config.yaml
n_experts: 24
experts_per_token: 1
moe_layers: [0, 2, 4, 6, 8]
router_score: "sigmoid"
routed_scale: 1.0
router_logit_norm: 1.0
init_std_router: 0.00657
lr_router: 0.00162
optimizer: "muon_variant"
batch_tokens: 131072
train_tokens: 537800000
steps: 4104
dataset: "wikipedia_en"
Below are experts of layer 6 (counted from 0) of a mixture-of-experts language model. Rows are named router (the router's row for the expert), gate (a neuron's input weights, with its number), up (a neuron's input weights, with its number) and show model dimensions 0-159. Each number is 128 + 24 x the weight over its row's rms, rounded and kept within 0 to 255. Numbers have three digits each.
After each expert's rows: "comes after" lists some tokens at least twice as common just before its tokens as in all text. This comes from a sample of Wikipedia text that the model never trained on. Tokens count by the router's weight.

# expert 13
router:127116121121095131115121159128114125120135064135080125135118125137132145133146145153092099110144134136127103134106115099168108120152124113157082103143099104116184168163137155173104175133081169101172118159141137141073110126156130118114162162146141133138102150178139136102135135108140094114100122100106131097166153118114115118121103125128138114190132124116069174131087152183133162131118139104131135145144147101121104132110136098085127121160126105065086163128118131112107104161148113
gate0:095156122084132121123128114131130114158107131124137096117134095127153104143144156111135123117121131142141107129144127102098135096106101125144094073099116132115118111114112153145125143139074109166123068152148104152134138124133108104105137097145159158103161096144141095143152151063135221125110118119125155119156132134114142124142116119100179144173176151132125174161104117129114180100124102150146127146131119137131171113097128108121114098125154144147139113129147098112130136123116132
up0:141122118158081143133097137114112170091098121174123147146127155120171112097153106148176106137112133169153110159155092117105138128131129146144150097146098096120164138142132138097126117119120118157114136086119155143168095113134145167151126134099102122131099118093079150079096124189104134117140143154161144120146119114129120172116103152120093135139118190146162130095096129125133123129138133145100103068109182109126129133142122144138139125122067191118142137154086119172142078114132147
gate1:088098121100146141155089107170128127152138149126156114135103123140109157132108159095134151124132122126152084091133127123121141107174168112124120141151189083116154130164119095162120142137117108135173118148115128151139126152134167092107112120133132125113112113117146092109144139105161141138136135158097130160106144131117122181077131120119079143108128099105131157123119156135102137106165168157111182134119123129118153167096108148094112129113169163166070173102105104133154093125134106
up1:156129159148152141132149142095131108139102163098131144101141111096145164114141084139125134135134099115091133123121105127137084122116088133142140118099094159111080150143142135132116113133091127120125131120105184120135136157165075095108141142172114098105134140138133170148154138104099043108130104091137129119140091107096163142153122124141100097120146151105121157148123148122115108115140127123102116131130118147087102101149124132154161112139115117112154122103145119131090118124117128
gate2:151141130160130133145122155142115114082132130119173095088153135075098116103103117110108100111172139097139137148157105154144134122099167113131111071155118092139157130157133149138111144119122147132169139133114144140173126174147131150092098162107128154168138146166153162079132111138101138130107082133130159140144125177132128114061107128107134168165107119174093160109131084152133132127090104097164127115105147153108103125126136119104125090085116101120099148106096170134132132106139145
up2:131140126144126131128155132176126100127139138146124128127142144131123122139083126118108116167128116076121121124149115141142149111126165113127171094183143108151184132153140106175191128132130117103145145131117127078161141167131076151127134163135100176118106124131169160107129115121073098114166101109142165144119090181111131094098108164124097095162143147122117100116143124163136085075136143103148158105117176090115119139163130132108123124149124087150123139125099152154120126155117149
comes after: " | ", " ", "| ", "–", "; ", ":"

# expert 18
router:155123101115116122155119072160097108112060124109077154120095106137156141077069125108120114099137127125147111181113099116095143150142102135094148148153141118117145135184131079141132144112128121109140126140145098092115087136152118115132125142121181127163133097148122094083122139114136118100145105161073107094147122126127102171084139139101188147095148172116151152129138090177136119108104127133147129109132139129114108140114160118086133144112128160110122113171128159148150131151155136
gate0:133163093146113096141119143132137126132130177144129108142112075092119101127129117125119125117150152113116190128130137135100115143133106138134142186162152127142131129106114170112145132152139145151101110097125192123117100167129102128117130121153124081090115138114128128147161088124133120146126114176125120172124100086132060172065127130105124204099139115109127114173136145140121169153133127146112148120065154094099148133143161121110137125126098123155105173132122163130130123121109101
up0:114164103159115117104109138122147128144123156114111126135091097111080117124121137161140130110150134080095181098159122119079087132107125146144144142149118128151125126115118168145091104163115104127113099121116169162071117131111126147101115123152114107102080141081136148132121112149130143167121186148133124160111120090130076151070160138092139181119137111081119099106167117115138142142149103142144135128123129117124147117089165167125128143133122102156127174142121125136119118128120120
gate1:155124130134135104149102130176132152102150115142131149104110127115076135128144155135133156110167144138182159144124127118129119151149132116087105144118158145117154118148153086088099165103158134127120131116125172134163136136129167139113145101117137120097073160095145090089137094142135103130110148145128073131091141102146155117056142133119114146124130135145148133159144157095142166119103096181109129160123129078129172119152181107100090115118136170135159142131104137140137113111136107
up1:145118144140135162099114126119118108128096126115127146142098106138163148119125095111156058125109109108127091100174085138116120115092085139129137122099147118155142142119126128152144076127166109120115116145167179168110147134105106143112136138097114133128101116145140155156117146112094129138092121093124174131124120114084089142167099159121143099103117120130112140138124138126104081075149108126155145114145155164116138131150131138159117064127132105113121128117134101138117106102132103
gate2:116121147099122143093151148130086159152136156132134181138149091179113102110088087150127110143134133081113175132097128069119127133117130119147113151127117132135142105113133102129117124111090124094143139115103087102156142115185117105154127069138128130133089136121112140100201140165131119115109135159116099108083120138128132124128131132122126117133141159118153139170176139129177136126120109132132160107075103088168151141128140149124111149111161132139123167105093183111091131118134124
up2:146133159121100151103167143127109122135143135159113130127110108149153125177116147133119136105164104129145136130141147135182135111099180106140105117129147104123137095113134145166141189076153117128110111124096145081128149108149106111178141134140140148136173108134118170159142118157133127139159115088135127076115172121167160133139125133132131163105125129109109124127144109100150118145084122137112135087103100111112103112136128111142171157144099133138133143165090143095182082155105106
comes after: "\n", "\n\n", "0", "4", "3", "5"

# expert 15
router:145103130191129124126111112138090146104124139129161118129118124111148121119124106137124144152159183157120119136153121122109158133188107113173140120198115122129105148151169141127152114128127113151143138109147120170120143088108131147164119112123122071084137071129160160128127115134124098137154130147151140118114118087142168128102103102151062138128111127159123174119092140134120120126142101117123150120166171121077159130113136129135154135136122111155116140112119159126121146137141124
gate92:126143149132153141117175132136095148076141099112130126118118136124155135114138121149155153146119153121104158118141116122150141110174093114144088152175155135145098148104167094119148097141115104115148129148145140101102106114104088117099101081105130153124139115157188133135142103117136099144146154098094099105095176100112194118142094115170145161114112116145114133165147139106128124108096103145086157111152116110139115119113119147097140139198125128097117087125111134139129125099089121
up92:120131138119107103114120137120100066109156149130121165112093145150134176166119136133143120106157111128144107105137164154109114107108145106141131132096121139154151117103109176132137160159140137128132127145132117140156155134154128132106105117104129110146099148089126132188121157118145202093118150162158129156149102158129098111089133146140122107109105136111114095129112110131113093106109125099162135146124130107118167132153113050105161120140143122135106123094143158161117104168112121
gate93:140126184134120133182125133128126138108110091081142148141097153123132140122150149104128115141087165140162113128140115145111129120112115179134124136078093138120136084138136095120127136135134110133143113132117131153149104149136090113126127103088128149135132102111191129079166083125086145171131127131129136146120100130114135147078119121119111144137170066148105150117130122133111085142120114150108102118098167101128120079099137108144162148164140104129117123147153115167142193074107145
up93:142142165138144184116134109113124100136119129101111173111143132131168095127139166131116132179107156097163168155116114111148099139122117137097145145093101119122134117103118144127135132139123145138166132152144109156129175116142099109142140106160090126143146146119123145081144126144125132101149121106135104132124125098136188119137090158114112105175126098163122141128125160159116131127108130158110162156193109135143164133148134078132141127113151130127136115149156090154159136159133146
gate94:114119138139130106127067137145103161105105092134104086146111149131124142103103100153087143122113133133125155106162133179093137121137154080064184145154094103163130126157161135131137128139157102120131130128099107135145138104123099156110149138123129125120104114131166152104114114128113141159136158151150126117123109130148106151151138121133102117128114102117121139122191141106172150136135092115113127144131102109106233160111170118143143119064100093122164107120102122125159143122100119
up94:133107142079121105127170135158163114152151151121117146112108125134128140135117144153130118149135109142165144136167107081147154127130121154111127108112147175133129115098097113146111143158145129127127136125123129146108079149135136102134132116146122088193129121187119052155134164138135087131106147145105129140102089147126112125129126148117131120165121126166137137125075117141063132135115138129154132153115172129124130115096099107061104117152149115114072131111148119154135141124152125
comes after: " |", ")", ".", " |  |", "==", "==="

# expert 22
router:123140093116111101154159129120122105127127137141092099186128142166117116107103104124132129166111104139119121138091122140147107103150114099173119124152129161064128122190159116132102113097121111140118105151159121174120113159140151147123085124151096137151090125126119159142118111108139124161124095112130144092118110073144140138083114106137129109118125165161149159097115162160177100092146126097123141157142137122099117124129057114147125133138138113100147135174140186094142146089134109
gate0:132111122158137127101121132088143146137129150128141153113120122126148120127119097118212146117181094129130141133097156130080121118141146127124123093106140116112126156113150119127117121117109086094132125136084073119158132136152141130152139138130122124116104167151115137097141129156081138120161164137139137142116124167131147080136123111107152174140141106157101109126148145094154150117112131146149190132125132102126138115117126105125192105097141119152108151114153109127096128104088129
up0:124138115117074115104103151111146131127121153088143136125138126162113117127139122119145113142130094136099133113092117118121148131110104136111084114105138163140116140108148112207125110151107083110093142108125117140117162125140070110110137175152133196102118143166139099144133135107142122088204123129136131087094118187151124115101095125106140142139155143149123109121138137155142134177122147132097121110133145140121107083135135149155154115085124095138184135156131110148152104188102140
gate1:104075125140132117124147102088093169132185126117157109128113085102136094135128107139140148102107124169143131110137120106211132125075113086135108140138156121163131130154135163172159093106172147140119127118110106150084114125105113144120145169177143146107161168164168142105129149145132112185149100111089181107128090119092133124098122170140117136118110129140103182122156098086125148150115136113113127115118151110090173145102138110128117150133176140153115157121143133113126125114138127
up1:128150148150149161101142144112101112142086110155122148129113122127058152114147108136143132114132173128122116124141136148057124159167141193122146128151066106097140151106118100115099125144126118104128133163144137089162155112110082106116127136112150152154167095168099125137116106086138153104062097143121103181164087145128103089128119109110173147126110173106112147124114118100137152120120105185085154113144136109132110101154158123109156139147104080101117130115128127141142152131128149
gate2:118163081083083125148098102176139125127139179166115123157125191067057117096120126139083143155115123180112144116131144093146152138125178150127112126129132182127114119195124138137115159120122125097124131124137098133152158157155122142116105111144142134154187144098130118157150102106167163119143087091129141139104133118152087114124137131179157117110096150139127148184150096084161145078136145146142144094142142094106114095131083107143110117113135160157153124149084123110121170110130133
up2:112124144106173146163144108193157113095111123161130142111140160115099172119139108082133126133138133137114162119120129119090076099123107113131113107118148128142085149111105122146147148125103161144108137086147142125140159098146141112138160152148101125122104079130126108098138133152117127132129085131095103089132113114085175135121155103131098153115142090140122151109119088132119106156154113163109178139166092133106126117125162099139112148143123139135129125159162076092113152127107106
comes after: ", ", " in ", "–", " (", " ", "| "

# expert 2
router:150103113158132134138113077105095115124186121132118114113122133080152117103092125145143132150152139133107146181064095119133173141153130148120133123131117141132145124137111092118129148173144105137107091107146102113087152125135100128126110131105172150095100102175113092118157099149181141112101133153162136131090130138144121150123136140178127118132173137118101162114095129154147110129091111095131123109121159123145127138093102148137098188131134169097148141148124131120126101140135168
gate5:109101124114128139101124142129120123124143156103123112086141111109146162143125133125167085156125129132139133099088130170135078121130125159121143119126168153094129127151116112134163090076166131091141130140156108134181146165145147106096143150139151119126137114110143110124074141079116134136124089136123123149114086122181133112125118161132122102151129100129124150127150180187129099126102123123132097141109174153145136078108139106115108125117141141139161110150154117098135144082122099
up5:115140108122105129112113088125118138098164156085092087129132103110201094118110124129112181120108134153140140124127136130117112142140116119113133118106148138119108180116110106154138116068109136147134091116106132133142146148131126122147151151105131121117142130136167099109127113152155110121127109152104099104113084154118113116135141125176117100135149175159147182144102154158140095155115124089108137122118132087159128142140123116159080089146163108132116112126140085151085106147128147
gate6:125113119097077120136093120157120113105138131161146128111103113145120120127108116130095110174159103077120133143130139142115117136151140174154124103138106157111110139128128128116118143103107073178130121145145128141133150146086146121116095107146152140118118095108116136140127103105129124097093192119155115142127133155125100114120141170152134100130138152162148122135160120143118100110121141109124117091125136141176126156113099112142128098144121103163132130091125167087121103111132107
up6:124170158162108132155141119148108118133159189119113160152117128138136141170174130104099163134124138159142207083088080117087130123140080123083118120097121158143116179169142132151159101133125164124093140083086098109110157142148150120162144158111107098121144117123136145107102127089093174134137127121137105178181097085125157157112137091119147126165100082094117142158098147118107128118115119102143137122143137149142126190120142108148133162122124165121105062098126090102100161120154124
gate7:106130121174117124156160130111119081107159120136119105106107138113163095091115152129124145146135105109135133119143095165135134130118089147122095142130120093136139144099150150158121142161165092100119141115093149132150082141067114113154137104164133149114133113136132148130147126138169119134151179110139127135098142141128177169091106099120139116132145117162142105193134178102133162118152080103057149103155151110142145112152118118087122162131107102135064143128137123163170169136148104
up7:115105152138123120080088138126098127101111094153121125144156131136139126107097118144174160139154141185128125152158141104158155163122137129148112130138123095122114113134076129103116136149086107114081124153164127145160148130172091115163143200143124120172128134143121121166116146110120094132120131125109081150142147109110126154148133081140143085106118136111096122144131145103154124144126133115134134134117100149099083168143111138127121109143140145124106123185114183112111128164108162
comes after: "1", "2", " (age ", "7", " (aged ", "75"